Experts of a small language model.
Size: 13 layers, width 256, vocabulary 32768, 78M parameters.
Experts: 48 experts in each of 13 layers, 128 squared ReLU neurons an expert, 3 picks a token, a softmax router.
Below are experts of layer 9 (counted from 0) of a mixture-of-experts language model. Rows are named router (the router's row for the expert), up (a neuron's input weights, with its number), down (a neuron's output weights, with its number) and show model dimensions 0-255. Each number is 500 + 50 x the weight over its row's rms, rounded and kept within 0 to 999. Numbers have three digits each.
Before each expert's rows: "comes after" lists some tokens at least twice as common just before its tokens as in all text. This comes from a sample of Wikipedia text that the model never trained on. Tokens count by the router's weight.

# expert 41
comes after: " the", " of", " and", " in", " for", " his"
router:479526486564496456439583556440532474556459406605581543503485451426460486507444398519526526555377470470415396510491495484532403425446526446533516402533479452613550485501467477558397484444542620622558442498474510574439474436550498465457493535500533553466455518498507523549452564521511538464504417457475536507516553521489411564515550478549482530586517436517474475518499520439436477486498459476472526475514456500441442433473603544520477492529538577443435533469480443449587533547461527582546455505575508437513515416516486458498483536554466523571558534588423517451404592583500623464570547607510536502500453471494524502451458442473524505634495513486485450547527453547521578580467578563453497488520475493515443543470439553506592521544458505421476467536409530506483459459528468
up0:501457475533422497528517461449518479451521499557464487515472490471575539596417429492553638449419406483464425547466515477518521526485533518540510556415540563495485561469518408485436501579462515486542488546512493554505538550503565540544480446488517460452526414444543522405532414514540559531480554583529514451585550563482531557464471536531566570463537423544488446497552539391518496468506520478521575509479469436405505505558541488524471533528385485457494484393509518531572394539391546543491459497528469471554480363386446536479560568543544450508511502496435515577502500508570497437469538527501389462470618500436402441475464525510398590474482481488486493501567483565452463487401465568394488403511583471481441547508496538506549440536564624474538465457463499456518559537524493
down0:532514501443548536485480427486436565467508515527585555502571511507571590584480493496474574443500526493462517436580499503531513554506511504620491460553433581519527507447534469443507510436472461386462465515523601504529399507584530520455493446528608409469514498448494468558440558469556493575574489500495468600506422544488536529575541541495472556587575450429539532533544585523541524593478439386537414589502526413586483519551452572533470462591494518660534561462523419562474469507522529495476525486501461512442427500537497569453507423525495429472440431510474506448523454492454655486545473504445440565437535517471409415530473577449534556509533493412490507464472524504498491517499510524459540523430526556532481476419449435548554533466469501502615449564475497477447599489520486

# expert 22
comes after: " the", " a", " an", " The", " his", "'s"
router:425503457581504427418648494441519523610382439591575554475452517487455438483423436579595422523438463445411562531485418451465436453488607482471483493556528594603514489528473494545483519477532640528526445518524501522430477519524509417420523446455507534509465567476452459472548510551561558516470485400521500486536472515451491489485503507524476552504498494483519521520462521482431451442551538522518507435564472497522462443456469506482584519474563482529452524570471437519544542520443475514502431498546425488392466476540480426532469520521444483545488525473418491417485455548507580550495551599445541499475425489481525534477509402480564498521489443462551357552571493503620528586456541540507501487564485429485459555456591438608542523510475527467406471453469491423539526465492399
up0:517564516519507504532512486491452530496480549379525608407551458534539424498365508587590429457560473480561450469475549445493443505423521499500524492495618493495474529462547519487500437496584515518466438537490419493521490510514529499444566460482524618459516533533447484468509507568505561460552547446567463413518569437511570488576505460489501576489485568423456583544459513453497462542411516489563496515508547509533482535401527499517560561502518415561548444530617508464517592407465421465502445601601501549489430442585561458417487481474443483540498566457533534501478470509592537533429447505465501514458501459442534511507523529473508540478573456480491535523456441599460441448492538430445495553488460563458574530567508488526590578644485464508416505472597561518652472469511511
down0:472453452489468504481514535509454482480456496537583471544505525571491473496468564481474470454526574496537541528565530671431466608512556459484611468507422490567447509473508469411429619449544635512499508537536489464515482613459389442490502498482544527495448497565513464461487404466426503503646467440480543565488503426510599546570537530508495532506563621525557564480429485532458543542540417448491553496510461475533424535470506488494489513507505540532467430504531537476537468486507516495523499463439585486526569495542530565391524509519539457481564515429559497550475418551448542523341566456438498611499537486566486576447535502651563514458448440560492535463512538425565556524463483499554515476568488552488523471556448458470463525483552484432580524548553529527540450558418488

# expert 5
comes after: " of", " in", " as", " for", " to", " is"
router:484566452538563505477449511505492477547462489568574500514483580504510499507469481508533487542350550473436499491593503450526439445451524447556459485536574534567472494470452384481527379591549507529482510421524458499435505479528501470493413559485582419465502565401477537533509469526525532426464370516597556463495459420507487528495500381514395597530535513545615410486589447372502393414511430522466578543546499535458505483438484482439504546569507503494538569508502525454566517545502483539485505507516541548423412527482488548453443566530382514514601466487449397476486539544518492498509513520592498485470484505522529457475430498536481495495533477523550475605579474612543460545484569563496548519512454503504511547506557473543461448356493500475447519458471383511525415506519522
up0:474391573495480428523563534555492558534507402483527542408456524602443489494539575502564477461457445484556397485439490510382453479543480477486418477498469468484606536511493518490493465479435475462455448507495526625488562467533476524389605575484531488524520451410518544537560573492528350518497463571479509435442470454459486469524500465369564542483557532424498544529481496467467443610495503524484584550514453482377478613516526561459493493463499419552638538496509573494488502483529522450574495447601466445488518554531522494482456593460453576536533440437457534523521483503442525453475522435435460517529502536429561563451504570528542450445533423446558490483595542470505524536523450501547472532472566616471486388547589507484516516477508569526466492431539508526455499554529527
down0:502521425522559470478479418526449505496516505468496492464557587551490459553506419450573603489515592564418520515470460491516489457387554510461475514552555527498542496557446583598515445429480558507461454490508414519511487447475560478597501489500489532539525524509503454470430481522445499476486517598507488501453494587511434407534487451468532575518438471501437459578420548572439432502497429485476551544559605456584439501484423476519535372482618547417434487512509448488447518488482402486453435590543441509463517524460434470442531529559403444590467503456485590447519373461443495501460512432550503463560454411477528492427509541541579579540395519414583484466418441423548495510564473526462575522473533526542564535489442425529579471484551497493489536535429455541482498570488568

# expert 26
comes after: " the", " a", " an", " The", " his", "'s"
router:524570463511594437439555547511475495568438473518577550517490575480482544487468459480570505561447574453427455499532460512569490452509502424571495469507613451642448507579434493499453540546564625584543431435501445470424536490517528588443434542508543538510486528511435471520592552531510515415514346521559523486486494482454481483474492520492463523485509363501541478561578504516540438430380405486493504488495438547440472421498502500431434465506545528475502655511463452387542575513499496536541476497529480455501485445462443418538462518556414557550508527612407541456504509497553512580489501562470558421547535498475558523474498416554413447599471483518503446559510443560531489551474504519520549503476469472524476524473492565565519518485425487476449519444515448558591456441444472
up0:542438539536505507520586547489472478422512495497474491521336536496508527452418432541414518527516489490502461448447458528403515439528494444481506481459486543483547492514525517484514489596556459555535512583464461490530486556496559576503490589528532488491416513498511476500595533554498457511507462533449429459464509476453508452481454490507514536606467519537532550433495412529541432411477417602576500541490572467501458379484519518503528471585491532546525517459519543550492468355418523576443583435533468582499490441515511440543437565552584529576434491534542488481397562500556446463515531438501530572519553424551475634479513570525650491460489450496523500504498461509446461524484523530624546454500577400574620415479505412422512516494463502526468483380451518562543461463539522
down0:545460483621532505477477518568508503332581481567430424514553433544573527510518592518557455442508509401516514498374500526499575515473507516453598569526469503507462475477571521474519486425504601490583538613409496501498465542466441403474503585464565563507472553543514482547566516512457504443481521610528508480433483527519602577478438598459477560547523480481419534483541497561492543463494480546523485492502506453581533435454512556460425473452525450491424623518532570552494514514465510473458475497475529477453480431540482473431448497518532549604488475501522461502386516449534423579541561485492484470467520471508413453468537440558514523488508517499498521489545568521514564550455599476600455544476430595617634537430440518483552479452579515475490568529416462523461515459517478

# expert 12
comes after: " |", "|", " on", " /", ":", " –"
router:427446373490567502483544606454489495514530506481510513543486538491453464516466528518566514516528446417472490550535466521542417494477496399456483420510548592526482443524493507527461443534529539528481498487487475560477502445541511459525514598406560449432505517533402539572473588608495519493478440514508514536459473445448490468493533474549447539482459443556566436622511508394448498501501555619533494529535411468486487576385502469421564500545507507436476562547502482466539526545460594496578481535519444437513374470522522385474472591458491607579487583523481466460484477495524512444533533521486571498480433473320554591462449438486507495477531459449497423563553512560528417558467598490462567432526434522530472513469537565525580482494456469457448447438531396588560511472499502
up0:480534540462460418506463446518465472505506540556481526546511512491537589541505444431530516516457548512479460509567549608469547494594583492477507556498509445487461524532526533511563515468506470514517511468379477481515553451499453623616520597463430529488502459480482436477514506381597490450517457488442475352473476524512457510544544458560531453634585490527440521507600465521484557464531573506501527530467508594518390489451466491478386557505403503482609379521440517528528530475470475445522530439407453419477501522522527450498481532511438501454456447519482420472466513476520498504576467555570478585595513507426542497442478462446474457494497396537419480540473586451575558548566467446492457461604467505511409488579510505519545431407395493482422509484562586550456453505493441
down0:461553449497400470468532439470407484570458437501467483499529579494525510564531480445450545459536488556529516508483518492515540465522513500612544602534525482525577556531447454462506488618556434485589465454404517469380453554477466507563500479513536525489610541532593478413571516463507500563561553487482455522499525493561549527544371495499502461479530512590500537483535421621461502474524544434482480419493488461561535473486548455515437541461514453495543543555405460418471433480504479419479574585521495530553485534538391478548579544474419580536488485491536496444402584445522435624485502463461444384517412476512473499519489585504517442530527467526505533465578522488507506483415516553408454525606572478478597570543481424410460505453499477515534462543448427587432484512508564

# expert 40
comes after: " the", " a", " and", "-", "==", " an"
router:476535482496469462485626486455404486449470467546460547538479589449553417470452532545506472546486553450472512468485429411509392505579501407531482477510494530604488522554534492510463540511509532552578470577511474561507439501552565476467373503400507458442509528434451484570558594521604555468498483502621577475503461495456438563433478549539571543471518409608573550538586499428530495479483456469628466489499546429456500454457606547467520527491584475475493472571464441493477486611449527505497476437542453413444511496528471495540434525600484525489568552499489458455521513520504590503531538553481566458445482446448575594535511480579420483549504550534528454538573474483546487446493491576429497431502461430523511657447496519574534488490444479500530448460436458514516446425459524
up0:540547533530492507567574467513520529515462558525532525582613547598517456564567475535444475551492522479517444434530557471533510412496502474470477547532448558572595517509495517568388600498513417481504450392567465492413468465508590473543469347539527516520534517468450510616448518509536514464442515555458554569494482519461596626524505518539548587483477541503427509571443487452519487499468550551530400511570466526528612495425561512525560508477468416452575501537623501495463516466445484477447464526417493594461576561428523528467492512537569464502513465518449498472410491380534544511533512628565496447493459455553437562518543529524499467480525477481575346526454409547507505466481495473575459527515517570530520439553507472470487407403470508521468530474481507446522526521547552
down0:493517509487491410533514541475509448481505462520543500524510538470507427587565514552501489534484474459487469473497432435564605487399479500536471451495437490491555596472488449524522623537427466521553483414499550485427531500526515527518417480494472500552537547518552458543498394496527391436458432500474517559636513579540466521542493420510486457536481544517484541554510378406582543434446492487424520535524455480508508473531545459466577546541511465554570456563471424500548518515518531431381576582410521578455529579473482437428533504523508400488494460553428518511465535478493500595429444404535479482413470478393470486504466665498495520504510558470545497537627474446519484494448490503464540427572609558519510411569449466493573500523525510525534542498496381515471590483593499

# expert 35
comes after: " the", " of", " a", " in", " for", " with"
router:473495394551576439475489514500493494511429542537548491537508628478549450508431496528527478610463549468471470524577419484545514461499470417587465477551577520575437450533455445500506468547623521509538486423546443462476428473505466533411395500525519449470466475471418494531583471539555531487452380521568515513415477459494512491553502494506447527457437478526546473493563497486534434467480399462459544488530413547436475504438481516446561473589542515461484652577442555455526512475487493559542440491568492456437406455421514462540486553513454511557581510476421432427554450509527538531551471540494514469491460440432501501442515496568359433535506501505520479563519530573567390598506499493414568527488477485514475526505506528552453401419430474524433508474534444580641453517467526
up0:519572456511539421524513562494472510572527565495459563522468531472465382488494460534418510467484489487534588528491495491473515517408504531495461629488574422439574452530518502494484501494457496547500469465445490484536483525448485499526471450502505586506567545481510564560585537528505504521466409480556472490496464523591494644548579457575496507569487618508552498506540552526512490523526482529596550486575562460503491531530382399414530564498499464556493554419466502487522393449513475540475490455578510336612575449451462447470463508508558451447585545490560478508518493532531562600533461528534497467607493478468438475487511556499437527605470395500505506476553533466566488485476359496522440425526494600551498502504531445499555532413521563498393539435508480449538491518468641
down0:521423439532540500535438470514432598568510524512521406442527485528569417486532466457507559511438565533462525550520551474527566506466384570526467529518515500509433498462445499372408473442397478423506528463503469513485491489489518454518575494567460482458525534502437530548463591523469487447588552418654481552446570520482462488533507464531479454513515513511485432528441521496501428499486542494450466450529587576480539548452443413398479595570472450388436491436544589537468399585500475607462476543558542437493602565571484459516541411502515497512470492537453406444524535524501474552534493530559502492439415482539441434540486542531488493503487530472454506497447474477493516488583560470506514536521522444431406515428494495641494515442384536530509542496552530480609516391565535

# expert 1
comes after: " |", " /", "|", "°", " 1,", "″N"
router:435529442515503484453600492508458531599447446516425533580436513418554471498459525530519456552445488456535455508569515447574466458583542446486464384454523582503536465509569516565427470538538470477541470418481489540442483446566486431498535535450515484467501535541451513523526497558598493385479479500523472458510465389519596536526501395467515468556560408554532494512526532482429491519492471494537564541520466545465483485456595496480469549501496528494562491557442479475531493566414660459542456538514492433450431490449471480493457525575405501497580473562470469418530444518492535513572594541470490503414432446453591559496463503544450400561581441617532490597512438488457525498387524528418515408506530493511468468485607509535535497460473449475397455541500423543530537429409568
up0:588425512510503489666522477510573499560508495514449473549472401573526458507468487495478522483539478428466587477535486452511475531487465603491506457506492558491423508456526493454426492460511547503499413408500495442449515473533482484538457465580371549568521523457461413565491495512535478453450452550524555481468423486465507471464515498501469600516357508525556429552468542498492554458507438531582395576484519547493400569446497472539457577516526518591445426543521570513446505494467571589536530462555518421412619507520581488451497469518460541480491402519495501444545531472521502506464445531520476484463450421551661524505429506551426526542508468502505417547489473494446500503423551567512533442464449560500543590480613433526504456445436494508460416559445593571473605458501472
down0:427466431472490454493480568499430461446515559517439547488497480410472515484470560504480605545479477474544499499551533521544457511514593518550381563431554484475552440456487470480540559547444434470443463534481562473543506569474478485467441547516446537524455521524469434502511492541460495518504550495422389486461502590442486487515527457540426494408426517540523537525530538467447509405513499527525532510531538650514479524472585501519446530488470466540543525580489482547542453522553583622462481516328484508510503541541514596450495533504550484388473444569530579506529529384572468507468493560561550531515488510533729558521561493512563578529479576539447536419449590493472563477458514478539490434528417450486472475423469440452436535487546520484507629502518474487454434487575522